From a checkpoint of a small mixture-of-experts model trained on Wikipedia: 12 layers, a softmax router.
Below are experts of layer 5 (counted from 0) of a mixture-of-experts language model. Rows are named gate (a neuron's input weights, with its number), up (a neuron's input weights, with its number), down (a neuron's output weights, with its number) and show model dimensions 0-79. Each number is 128 + 32 x the weight over its row's rms, rounded and kept within 0 to 255. Numbers have three digits each.
Before each expert's rows: a language model's description of what the expert responds to; "mostly gets" lists some tokens that are sent to it at least half of the time. This comes from a sample of Wikipedia text that the model never trained on.

# expert 26
What it handles: Names and number pieces. First names, place names and digit chunks of years or figures in lists and tables, e.g. David, Perry, Jackson, 194 in 1948–49.
mostly gets: " David", " Kevin", "186", " Dor", " Ron", " Jason"
gate0:167120101099098152108170115136089147115185110093126137162162130127113117119113116133131194116122178106110137093134077115119110081083204102155080165089201119094106154053137153177113115124121077180086127118152141113121163110139120119141131183
up0:176159118141128120124209109150115139119124076083128167157162145148101126080141143107169139138128188138096075095119074183080151107236107107148170086147167131133086128090150078162113097125087138146156095160160083131156187111118149108110167140
down0:159121195123092165135132117133111133106079165169156169214116160145154072109099132107128165074138170149098104112118103060167141125095131072139202129095182181075109134131151100135081123087133092146144196084076094091122141032168212142110138116
gate1:165169102095170119136131158109122163110169143142117122075112182141184154182113128108122181122088130123121108119139109104110108080116064157126185121129210124161075092145112165173142086161095133133088158107133197124098118181093118112201127088
up1:087134149048123103122131128120139179078082134110110110114103131081124104144161130050118118126181152115148089172143106111087183208109054207184120103145167125122150100132174171134063116140157195127083134202091167124070136110107079076121139105
down1:128211191164146136071122082109156082129088161113087127137064151117129220109149166125100098153183082144056141159120106158077083100119169134135125097079078124110128113071160102090154147126143090164150123161165194095162146152135143119106118162

# expert 13
What it handles: Foreign name fragments. Middle pieces of non-English personal and place names, often Slavic, Arabic or Turkic, in sports rosters: Yaz-id, Alek-se-i, Kyrgy-z-stan.
mostly gets: "/a", "akh", "iy", "а", " Adrian", "arat"
gate0:158121095126128129097114131131088159162151135099120151214101112122134079156099097122108085192144104120065122154134165111150098112102119112122160098087135077160108114116137158142091079070063131098143128126126130172079192131111135122134117149
up0:168131098172127126117129121162129167136103165160156175148076097166101106112115137120127153206125142131118069119146167041145119064053140086135098103150160124116103169117127158146069131069082109167172085089119069125111136122120155115169123166
down0:119141134142156147126121143113129104137106122106093150177073111122139112155070140062136092110073081143114083125155178077093133090098149092120111156208140135074166113120131165138178116136107157096137143110118066110156132168163181109146175110
gate1:121170168142122192130156096100142131144146109193140147145135116092120106196158179062131162184153158156127131105103151122156135109114133165101124084120116146143116106092113103145137154083188154095143113080169150139118111129150095099119147113
up1:146102144142162152155078110150124107148064132103126130094103080165147101090105144159148092158118148104109127094157099114090160110118064166132113147149139188127125153133102128116163153136064131130088136128070074113175150087178164104092137157
down1:101114121162183106127132154139148129182121094103175080141095179194121038140141080112084102097089127109119123169111116082113122147119123089134125120125126145135139179174169092110131132141073093123126154044096094108153150091137190071152083150

# expert 10
What it handles: Be-verbs and w. Forms of be and become after subjects or modals (was, is, been, being, became), plus the letter w inside names like Dwight.
mostly gets: " W", "w", " be", " was", " became", " been"
gate0:127148154111124098091104110172086119122148103120083068154074191066134103113098158113183136162159161120162126138110097064144101117103161062104144150145186158139115142099204141126103076142070128179126147114130107150151097148125154144126085148
up0:164110105071139136151126109103171077150168149129233107120109100121096169164119141123075136155145146094083111149162125176117151105137096100126080137115118130130143095101105186144115149119162141097110094109074136145141153110138120159138174156
down0:101104149134110164072094104163134178146157139171165122124055173118158081151087091134087102174156188093152096133164119193064119124115129126119146155193129168134122082103127152137058073120118103167161112105119118098050104168142120134141085090
gate1:131147120226039152099112140106118124175100138129102124106123104143148114093076128089168098129114083125166090090109115101162122084118131178132130155144120067096098108084208170067118140144079082162091154085138104148100173172200124165132115088
up1:127099183129199073146105116101142096113205103130112141107124113140152107165184175124116166133165078120130143168067105054100147121142151113123084139076095145155152095109162110156082098180174153085146110147147156086199108105090117117129131105
down1:138116149181112145114159112109171098117097176141162160212116137157128144158086143135168064124167159121063145152162098143165124168068118095153114113164168136128172033105163126135192102092085172145188137167173149126114109174077129111110182165

# expert 48
What it handles: Word-ending pieces. Final pieces completing words, often ight, ter, old, as in Straight, Splinter, Butterfly, Ringgold, plus ordinal words like middle or quarter.
mostly gets: "ight", " quarter", " mid", " Middle", " Second", " middle"
gate0:196133096113144125135148151128135130125156147064097191107169098114124200130130147180185144132081135116137172067146101071171114176170148151122166146117137132093168150139143135096155106151140114122109067100150159114176106127200159117140127101
up0:064077102141119161116160091124095162176106126119195104122131161119132169128184151126076130154204120198159096159133142157146095091124103096160146020135141145132145144072131166114127134107127123148119150070156105174135156101087127102130113147
down0:120110167102185066133101104184166105131137100101128104103193150135137166135171141091051179148174117109067165135137163051092195103128119127165162116186078099074179111097130147102115142091115154146155125120105119134164117113136128051146090096
gate1:102120103139112168130114112113133171108070120093166073098169157110140129084129168107123152124129123113140159096122115127153142181077093148121133134173180115125119036156108143114151115126130131121135084092201078146115172139188095139166128107
up1:051074135164191132181174201132153141094100179104147093106198153086106161159102120123138081106162133128144174122091140142123108173166143061099212135131143131125135098123165092142138135107115077164120146113104086095135137116067116151111070172
down1:114169133151085172107098108136149108176195093213072089132055143134122109144093142133119147099120131038101113175099147129123174106169145085172140066108203105091163067100146119101118133142145138102157096092068097134071114138087148110133105134

# expert 62
What it handles: Polish words and separators. Middle pieces of Polish words, e.g. Związek, Młodzieży, plus separators like pipes, colons and decimal points in tables and taxonomy lists.
mostly gets: "://", " Albert", " Sch", " ice", " Marie", " El"
gate0:193105097145140140142158134103132174125150105132087114087113124121128168124157159178115157078166127139051133077058093087152113139133166092138071164153094123125138158156179145175150150101162116124137092112113076107094122127151148086136169115
up0:180113137131153192196152128114122176167143118154124113130138105118142116204133116142078071129158127183125110184117155097050150132154177130145081114081089064099151162126138153116164130155139127143117139146170141088175142088103135167135157122
down0:142045109084176140118140114133104161120206134078184091135137083097135120121080122126135073071186106136125109151057128062113138115170141108088110140096113141204177159090175137107138121140188165078083126118144148136119150150149058061148109146
gate1:127155082148113128125114150162091165162118118091145110102121158141102134138080126152090127073056103097128121113094147136106126193139169124150137137102115100131135119127127137109098165121094095070173152140134128155152113104169097113067096132
up1:082128128146129098159169088125115086077157165186056097126127089111175119108206079151140191130147132142123166076105129133135163057089116123153124091123106115140213097100096144107141136114173111227117159073137151114174110131164166136220126066
down1:140139115153125168137089143190096147118152141101064152102100095117101206181158130115146198140114070110140169145124146114158117093107076158079111153123134106172069079093097135095079188127200135097113094136142111167160102106119135092192176159

# expert 44
What it handles: Foreign name letters. Accented letters and middle pieces of non-English surnames and place names, especially in sports tables, e.g. ø in Bergdølmo, ou in Seydou, orn.
mostly gets: "á", "ö", "ä", "ü", "ı", "ø"
gate0:122099137139107139138130154113176097109107117160169085102190126168169174125191175183105088070115114186129237162107140111128137157162122166129165148129186110086131162083151097135112113163145092154174101128102157132128097158137144147201128186
up0:142090112142103202072146099147162141172206190112151116184151109133142065148089101154168167098082108160132152147095120155121145167137139132144130129171124218202107148156144168123139121140119104141159163125163102129091138125189090096078125143
down0:117120153126101163150081107123144167123114169093155158142189113154077152112141128101073184186181121113132063135127146172162097162132118127149143113119069167115117121112187066094130151141175182197161144156195109169154068155101149172128171158
gate1:060136109115176176123084080098089167129142142112126156143123132121101151155113085121147065066139193138144115103147122205099098183082111123119196112159121120101193150164166086084173156095118112134203167102103083124142125136151147095181124130
up1:149154134128176191141113047057122145142140131087152132140144107137105155158089048154121091121125089176136163093121098195100144120128087141103165150100116133111151095173163134092139161117129158208161147137090146100135150103145128107130185087
down1:123150156081060122136079149188106050115090144163122154151116148089147154143110177125085079117081085152142135085079110136104167165174076179110087163108138132104096084109161144111144127117197155163162204126097137112147163181152137105107078105

# expert 31
What it handles: Early noun pieces. First pieces or short stems of common nouns in narrative, like h, fl, bl, ro, or whole nouns fire, army, police.
mostly gets: " h", " fl", " bl", " Fl", " fire", " army"
gate0:116126168117115135111092171150089105166177177124134109090206141109103123155108133136141145149104122081088127112134103094120130076138123117168187108156125113175134107073126160147153205125159147149144138092109151121168110136164100151074170133
up0:117148118135109127126121102157132120116068180138170105121141085085118106144074156104146162131131131171138110100176101119155154102173149126104164117115104102154056091125129113088068135196165121139062137097180135100174167089185128146086150168
down0:095126114066125134158149138094143137124151127093143127118185119134148109115105133114138116178151079159186080161124091111179128083131151139129184110146118085099095100101114152163124075119146162097108082118133060208119131106145147109075086176
gate1:049139149184089153093149145205115113183155116132107177122131136127122094183103144082095192160107085122181106122119142134093113124156093151057147153127082083189100115103167119110081127122144127142140118165121089094115154160111174105091135129
up1:144137121136125142111121103096123128157124113098149043101134126127148127060182136144122031109152115102101120118143164108158135129042097082132107098177067187070127093137142127146208106151126124125137120133115160125170174086144118155203154170
down1:099084127138126135056148153214107108135104112143166122170110161103173169146119079100120145164142127075106155088096169121181108139145137108144096137122153097097084106126099136157105142147086148097081121134102154185171126100110097118109174129

# expert 28
What it handles: Non-Latin script pieces. Byte pieces and letters of Cyrillic, Thai and other non-Latin scripts, such as Russian names in parentheses, plus coordinate symbols like °W and °E.
mostly gets: "″W", "°W", "°E", "э", "а"
gate0:090135136131104111127152112130074117167118093150116100133138138110094179081118140110170126207099135120150107167132107144163133126124144147133108192084107099159165125126077045086084132161072087143083150077108156113160097122106119061161130111
up0:085135144144104122157169094116077126078147176119160171140088178122116172134094057103091161173174146099075145121177102087127113122160165153136130120146124154132148147131118088153124148128136126086125143069149078124141162083106145164113164138
down0:071136077143101129113140120164107191105124052174165093111109119147159110152141145158207168108089128149131101103115097126136103183123161095143158128126151129130096123091166110138066138042134140158150147135132180156117107157136097139172110138
gate1:135059165108107160072160117109098140172128119151122093128100101134185210098152146131109092119096102103152153071160077107098122079153104204145170104102133161170100137118083124116160101054123111125177178064118138062167143091159124094077092104
up1:142080121170117110089167119151138142149093153112091104167125141140151114142169089178124075135121152103141126070177127168146123118097089140113146145151118192158131133122125118128172167136152134057162175148104055094150106117131124133073136134
down1:186153141166079126096126140103175112136120166152183108106124092072101115127107133178134121180175118086121107180190109179171139199164177134171163093094112175115149098143123092141114163117128053130098171127148097127123097099167154105103148138

# expert 39
What it handles: Spanish and Slavic name pieces. Word pieces inside Spanish, Portuguese, Romanian and Slavic names, such as Valpara-í-so, Mandlí-kov-á, Le-ón, Bucure-ș-ti.
mostly gets: "ón", " Mexico", "ci", "kov", " Mexican", "enez"
gate0:155121158129192113088087144164143144127109120110133101088119111138183112169188157144116114119055113105071110130081097124150173117145180119123139089140141126122075208098173141164154118124117101135123142101175103151107149147106065127214104145
up0:123145118118090190121169140097122172179191119194123102113111152093111117128117139116045170124127143175122168087204189161141156081169107102137091111190098120116137133124094119150055089104147035150123120164118146179096174068113078070190150167
down0:143151117106117116150107144101104117066143161098061101151090101054088114149082145174093135124104167186103133106123106133132103141199137150163187145102156155165087136056101155142095125134241124084114157103109144118150102088072173105150153067
gate1:135127089173138110125107093099095123116160138102124110188117133094168112063136092114142084142105117148095091125178139079129183118133094085213132105152146125133134133115151227072130147169075164132092095067133141093118126159123118137110163218
up1:114147110123196190152112135086118134127138152105147072167113101089132128118159146118130084151057127123126090128185074088133165123107149112118105113127110149119144116098128181128165211137102158107127116131191142152128079159114096148119157144
down1:162137178109117134126040113132150132139124092112094162128156155146072150101157121167093104156092094123128148155095072128099199157155203152157089092142115195099100087140109126133111101126075143100129150106203129143083070118119113103130135077

# expert 11
What it handles: Articles and connectors. Mostly the and The, plus and, of, &, or, especially inside titles and names, like Game of the Year, Parks and Wildlife.
mostly gets: "The", " The", " the", "the", " &"
gate0:094079086107109116143083097186084129087135038204174092091155104158115117120123152125127145160172109107204122172068128168081133165155109133146133159158158137099071130130136100074117115106167137158143136198113164116141197070068115073129124150
up0:168131135129135087116120171168131129102127130192069152140132115103111079069096182112107135112177102159167104121107141147131143077118116144050061152136136166111116101181152069112145132130103139138160134108125136157129109076165135090126084129
down0:111101146143145123117137090103078136082123140141122163146128198119158090126133102147080123099097145114132100131171121110117108150172098128143154078157175067102132147121153122146136201187054142053123156177131057156104133093190101114135151163
gate1:123103135142103067092109137095080120165122098157082107209132119123154129063083145111146149168124173138130089126127084132159093124092165102074095043102087122191060130092165151166115061157128152147144172142092139125080177128158109111105112092
up1:183051109137099112110118114061137061136119146080099119224168153159133069169124121145072111091118125139078184169171156156102125124158137109136096055136167144129164116139081102167177099129078151141115151128161108148168118126116127174184126141
down1:068088164196126111109137076155177075095178109088142159121137083071082109134139106194128150145166174115112135147153109139138097134068134112101146197137059125082091077088111159172120147098122166164127200121106125157161101148091114145104113132

# expert 0
What it handles: Table cell separators. Pipe separators between cells in wiki tables such as election results and filmographies, plus list-opening hyphens before credits and pieces like Ne in MacNeill.
mostly gets: " Ne", " ne", "Ne", "Co", " cap", "He"
gate0:088151105161069097134127148078090146116129146093211107139121184114154130063172144119152064094099156101129146124100137072141108182141123108111158144145148124136147155082148194151175204129168165094118136072128125137094207163100172150133117071
up0:080147104151074130147127150092097127081100120135189098130136147116124125100121187136170049101085119125111106146080130115129119164115082129127154122143134159033147164049167153135102205116127158111143177073121088139132165130112126166143147064
down0:170115131118060120138089096166148123138161168111047113163167120173131136148122111113140083100163061132146126159121097136096139095132122083145127136201158137097090107105167152098137147130104169154177171147092105128067076178188182131097142155
gate1:114061126159164139156116114197158105118149128094127122096129167088106138156108130054158151141086168066079063153110139102195091043052130143147119149169129149145082077101124108094164130135152138108164130134069140156100125100118165110143141113
up1:171158130127126081144160137110059148095106138132155145161128098162149181130142124175142177094159121155165131095150147122113166168206137148124092117066157170136165126169162128213073102125061175115074145142111121068105142176152087140095079118
down1:137145083120133166093161139125150103097144125160129181187126136079111141132076098084133077169173159097075154125177134108114152113093130132116213105111179112105112134116116212113162168112131129148109118158198155089104170085105132119162113179

# expert 57
What it handles: Film and title adjectives. Adjectives in film and book titles or media credits, such as short film, The Full Monty, new, original.
mostly gets: " short", " full", " Full", " Special", " personal", " new"
gate0:135127165165144193156066115124118167129083118150139126126135133119151182094143146188105138165148088143144164128152196177105160202157170165070149186130144133076082141094069149129133156151119104110083063109150113094103124147142165156095101106
up0:140110203178141166107066140121087092102131147139118118132071127131070160148121127183072069138069047107132148178103197110110101150153143114108091150110139092100120103101114062175180133138118138167098102107108161125144123130125196095135056093
down0:129103187076115143064148150097166135166123091131116145166143083087071128157174140076118125179114155141123132157117152088113151138042188115124085141132110093080152150120157111121129115195148091149088141159158103121088151100135102180103118130
gate1:120150126114153080113077125122111188117132083173101141149113119140145124112080139104219103121104118171172106118207088115094112108119136160100146132144117148114176126141129124080189129146140133155192135102182144087143132118122086132121054131
up1:112091116201126117162137146158101086134141168127109128092087099176177130106103135095129090198116078158182141141146136063133124134125167110144115124160115120127104101166133107204124114104133138125133121119135089115105072137152109112118069073
down1:086144095092129127099158101138150153089145137109116116118193106130120111141125134182171111135127097104129102132157086070143157136122070113101114098176082135107143141161169151171153140159117145141100107109080162058120090120135105093136128109

# expert 5
What it handles: Adjective suffixes and modifiers. Adjective-forming word endings and pre-noun modifiers after articles, such as -ious, -ant, -ional, former, new, local.
mostly gets: " former", " new", " local", " professional", " old", "ious"
gate0:136153136157151146151059156175100109151149121170160133092112181141153025105106094185055149121079194070111134104119103165129133173046108137148146098119155141113119109130133098145141178084140142130175151104133091082084093171161093159176112164
up0:070157155168193155160153121161136135133182126061089114131137094104152179118117101138131124155121132114103138137097132131187092086190156134137143126077152142123085108116170114117137102093111154139094111129118118100146108069094133126168108154
down0:135122137147152130172182145113102157121135107078022172182142147139157095159104136101096111108119126164111129141084123065084133152095101150079194154117117149135108095066086153124143125182156132074137100094070122160134143130132123083150132089
gate1:060192159144080075128104141125153157149087138123121158141165152132159133125137122108162108151111132080125184132128147110168103124104110086141203137111107143119113132163103138071151134089074097093148105088103138108077076094103030126115057223
up1:136128057082085151133170158108173067099135130085156117136108192144154138061136139161083174151132104119090140080179204127072115085116151128109143141116172130152132076217080114132109149200143118120168118118117101089108152070119153127144128128
down1:143132147158107137123137153099130098099099111167099102115120137097113072141092105159134149120160078189085113141105110127139127062139115123092165102100171131121122106137102082094092122077086156151158046123138115152177102095156119120143153142

# expert 32
What it handles: Word-initial consonant pieces. Opening consonant fragments of split words, often after hyphens or articles, e.g. pr in ex-prisoners, t in touched, pl in plain; also table pipes.
mostly gets: " t", " un", " r", " Pr", " sp", " tr"
gate0:154164124076152150092157150106050091145170118135161133200124141172126216150116167143109194088174178139124039114170095104151176078154152130143144149103110147077118102107131191204136169107160139150205176160123085113098171155048103114130094089
up0:153127174114128180157145078120125097108133065156150079126151155115149134133114126142155117137167193094153132148121134118191129155176099090070149196120112091077069136171182101124116128182143152118118139117118109085137140196175166122124161109
down0:181158119109168117164095162140098076083162132135117121133138180111126112107137134113157070111122102106147169128167176123147115119112090140111119097164101097068101157136102136144119173168045187129178176176143157119168113138139175113143175151
gate1:185120112098151096151107128142140140179125165120117207126162132118137160164150135156154147113102149074167174091062169164129131152188105166080129101091155148117115165129148117151157136146127182153107101052111111141144120139155110140149081103
up1:132180146126105141099176135039093073083118131136200097148108139132126065105176137082103174140184143170118078109171118110120127142080106134176122177157138084165088102162098121096123148104140109142181189185131062158129137158100176165133143094
down1:168133131137103127156085137141094151136116085130141118085143125170184135135134123164131122068118181108112191139108130129134139168178118065120146173125133087140123125110110156070190143124151086105168074155157138134119091090092103073113165115

# expert 63
What it handles: Clause-linking conjunctions. Conjunctions and prepositions opening a subordinate clause in biographies, such as when, before, while, after, by, with.
mostly gets: " when", " where", " while", " after", " until", " then"
gate0:183188094167146133148142106121152105093154198131095108112077139119091131147091131164136081066172128148125192084121142168110168050094063109155113094090079110180099140101189123156143170072137128129106098127148168151067119167199154050090069117
up0:181092141168119138157147109146124112081079163117100133114169159096139205097085167134117129132148151078113148087076109164135159130179084121132159140118106159098187054127167148136116157109178174132131074096163122089172136113139071162154101112
down0:184120117099131167105141137197063150139139171136160060132180051162109161108166091139128076114120138137133176062121130114105142115119105100100081120106103136132084151125053173146098135159117162131126108073141151073047090174193154117065078131
gate1:071103089176085130098095171102142172113087134116136114116070112124141115085082122142103146103146145154164131099093142186188130180199107148106149132065092108154084043104147110146172086088146171154113091080101135138109114208118205079132156080
up1:165156099059150140157136114137106068102125128151113146155195141124114142140167129129131090149147142151121127101164100129049156123019127113174104097179130122152135171133075111148113145141089069060134141169184156083147102081092076171147076114
down1:142160125136143113176116130087062182178098163143098101125134137104125104121128131139101143127142187133153079024064153154107130087136152114140132150116145135207134111183129133104120150113070158123156144157094160146111070127104158133098134123

# expert 7
What it handles: Prepositions after nouns. Prepositions, mostly of, also in, for, from, between, against, directly after a noun or quantity: member of, 72% of.
mostly gets: " of", " against", " between", " from", " among", " for"
gate0:121102047128091157099141134081126132130093103062114099148103103065151069105127064127124101061160134161103177093135109124131118105135138093128139118160093130117188220155173119109104117123053146171162178127191105069122125139135136157133225089
up0:136142179114079122152095138166116105133178118156121210160080165164105215115124180107157170134089115112130066149120114098106133148090126169114084124071148147157083056103123116165135118150195075070103133097063159141115129138127095102128033134
down0:136113105166185089134060145104118135143121137157117124169137158057144074118113122183142049084148094104132153157135205094122080139125185158118191127140156128076141204143169099139156129079103173145143129136165108041126179082179167124106127099
gate1:112194142143197059110136125145165168103135147111067161101105126124143051135084141081124133163126147065161159087102140139053169139096119093184112119144186140139114118122096144194066117167151104163100118139106107176138187056161123130133132114
up1:148106092180170161126087134089115106122111079160156139120162146141122167064146150172135138148117133173158084141134114101092167129089146193154146120097096149116177109124136138144133101111169164063121108086073085120161128152104090098136137136
down1:089131173151144104089121095125159134111080104147105132103083159144079164113141110150084112154163067093106095136139099102118159238124147103119149179102158151121161127086094062173087134125112123107121123150113096187201098172130140153060094159

# expert 45
What it handles: Word starts after quotes. First piece of a word right after an opening quote, parenthesis or dash, such as "fore-ign, "ne-ver, (re-legation.
mostly gets: "born", "first", ".e", "We", "now", "ef"
gate0:105167117159133165132061142097106119133124097147091095078100103172118054187128172097097107141126107114167115117119118138114157095121048118123155122128113149173156141093122139138194123175170125116179103111136171084158130144173104136094113145
up0:098167124114055204092157180121178151114161069143173090110164165110111180126093117133088115106137161106145148118110101132115187151143069162135140214115136148062187153126112123149149107135081133152095109117102120103128160156108149112140146197
down0:109131161128180149136147165159154069123139097182127120079070176123101176081085113122116056099171179183111097112126128081109162067154110142099079167143129130070107126126118159153173114155182133045099114164188145125119067094129117139162156144
gate1:131139150111107113128152117152169088125127167150095061119174100104102158087139135072081128128121119104110134114072104116108088141080130201161168097038131147135130098133144197115138150133086095129104097181117170145122118104135175176080103099
up1:139164133162165123091134118108099148118145132129144158153105133108143122167129147170149109136171125127167131158193162135183147113201179074118076135203129091133103138112126061153103113116141123140154104091137158118144167160107085098143139147
down1:160140140147100175094101122138184176156186139107162141142116142115126157123098149130082126133168170170135121114117139098128143135152127166125178125089089116166106164120096184173094139128092118133152130091115133076166104151119166103083131115

# expert 9
What it handles: Years and British nouns. Decade pieces 197, 200, 201 before a final digit, and nationality or place words like English, Liverpool, Labour, Swiss.
mostly gets: " Liverpool", " Labour", " bi", " Austrian", " Swiss", " English"
gate0:184158160153125180202079148150124156114103115119150095117070126077073143191173139120139110101109182051061149151131149158129112145134122164084135139090109082126113135108132124121131161151135140124139134097106150045157090118155131132112162122
up0:172161167163125159152154122148133094155059105149126125087079117093108106152193102111100181153134070055113197165092139095186101150078141165090117122129156153059064160065144164163174142164124081091151126118170099135165094137116159129163147066
down0:113150056080142130088132142088152174042151173128148133074121121128098063157054130164131133140175139146118147106050119122111150073085149111094107156128149156085096149116140137105123118139121145137144173160092123136131061064119156144136154151
gate1:102102166099151164153134146161146108147078150110173194119114145091159152101136166129157179190120170130070113142113094107093152151083138145129130098124127150113099141144158135120138172127123164122123129137118210101153152161164087105173128116
up1:161114132151178132159139173151144162124078105099134149113096139078149143157187137133138149113141168134076091154106129096130079110128147179188085136075136123137070134090088137142173133122128105150107171126153192118144153200138148057159086191
down1:063115143077128137109107190110205146143124140158125112124135134126143085101131094182102149112149135139101150207106168100166162112086137168116154087126186119140129162063082132089098084174144087181119119163141090199129132166134150124152167118

# expert 55
What it handles: Digits and LaTeX. Digits inside long numbers and coordinates, and LaTeX symbols in math: $, \, {, }, frac, prime marks.
mostly gets: "′", "\\", "_", " \\", "$", "{"
gate0:096125128143165133113154079155090120145062165085102082105156144140134106135152136128124138137137141080103144187099144162161114155129166129141131172172078133105070146117145199102095168112176144100131076148124076169102151148133140077129089139
up0:112128172107108154141112115106137109098098130104160043136145135158107148172184115112165145130183108113132130134129116137192138142109102105142104139120092149097145143165210118110120149085202160137090097165091093146113136142102138097151093144
down0:160110137147125143200158121070110146138157176158134109085168148099193114107125145128178102161138058095107155095134097119128071190144100073070124139103154154117148146169107110139141078110118187132049128155144133082109156148114169136097143075
gate1:130106103099156093102160099139064210098106115121190107152097095140096131115146095132139126147151098162102160133120094118131090124100140100135143192168183121132119174121094110141149064149119135124139116099162138132112134121165128124148113122
up1:161137134182160039129061157103134183164121104090173128122122103133110155096096139123075129153130091159134129098169082117156148155104133055143128136121087141133068111140088106151124036175095168133131101155127177121180088077116079109155193106
down1:131136139101107139138110095151135175101103187184114145143135128165157086116144090124146119131131115124152159184068116121206148098110135145112155157093117121049145164126145144135111088068135162057178131152178106143142158206098130130079131164

# expert 33
What it handles: Scientific word endings. Inner and final suffix pieces of scientific or technical words, such as cet-ace-ans, Cret-ace-ous, dysgeus-ia, gen-etic.
mostly gets: "onna", "omy", "ace", "osis", " beetle", " glass"
gate0:182095161103170150184173084099129120136129127128125120159111126167162144168053130109132156176114148143106125133099159136086096147116145146127082074146117156116170126142082089100102152121153135163140124128136168189163114168156172110156107190
up0:093184093106092110073068154152132102147179143100127168065150159106110115096196101115160099119135151116161131100162090159140170093127146125101114151125110134139063121164164160126155130161072144104120118127112082065098163144185074162166144098
down0:154126102122124113114072128082098126122174120115155148181123138180196106032174114112066100106153085156148161137078128115141138160136114152116138151157109109147121148079102103087098114134170111105168162162150114065147144155083114135105139149
gate1:129089181110143086105192078124156070145152084147124092095172115084084149123117078148143124088141115137172102128147159155124115121120140148147110165133120181134142128100127146127139129137131135113098127080178128165108097161103069104084100102
up1:166149113183123168098130189107112154116118178118182205147136141137172080167145156108115105155121170121124084133133099132117159148133154120127087113101150086119129113145133156091160086139158157173139093143099160120183124153095144139178112181
down1:147049058159131124139096151147106120081166135130115130155188191121122127161110105158131174147110114130160143176119074052085103196164107154177106075101130143101152119147148139176171165148106095105176116152110098097141187141117090171117114090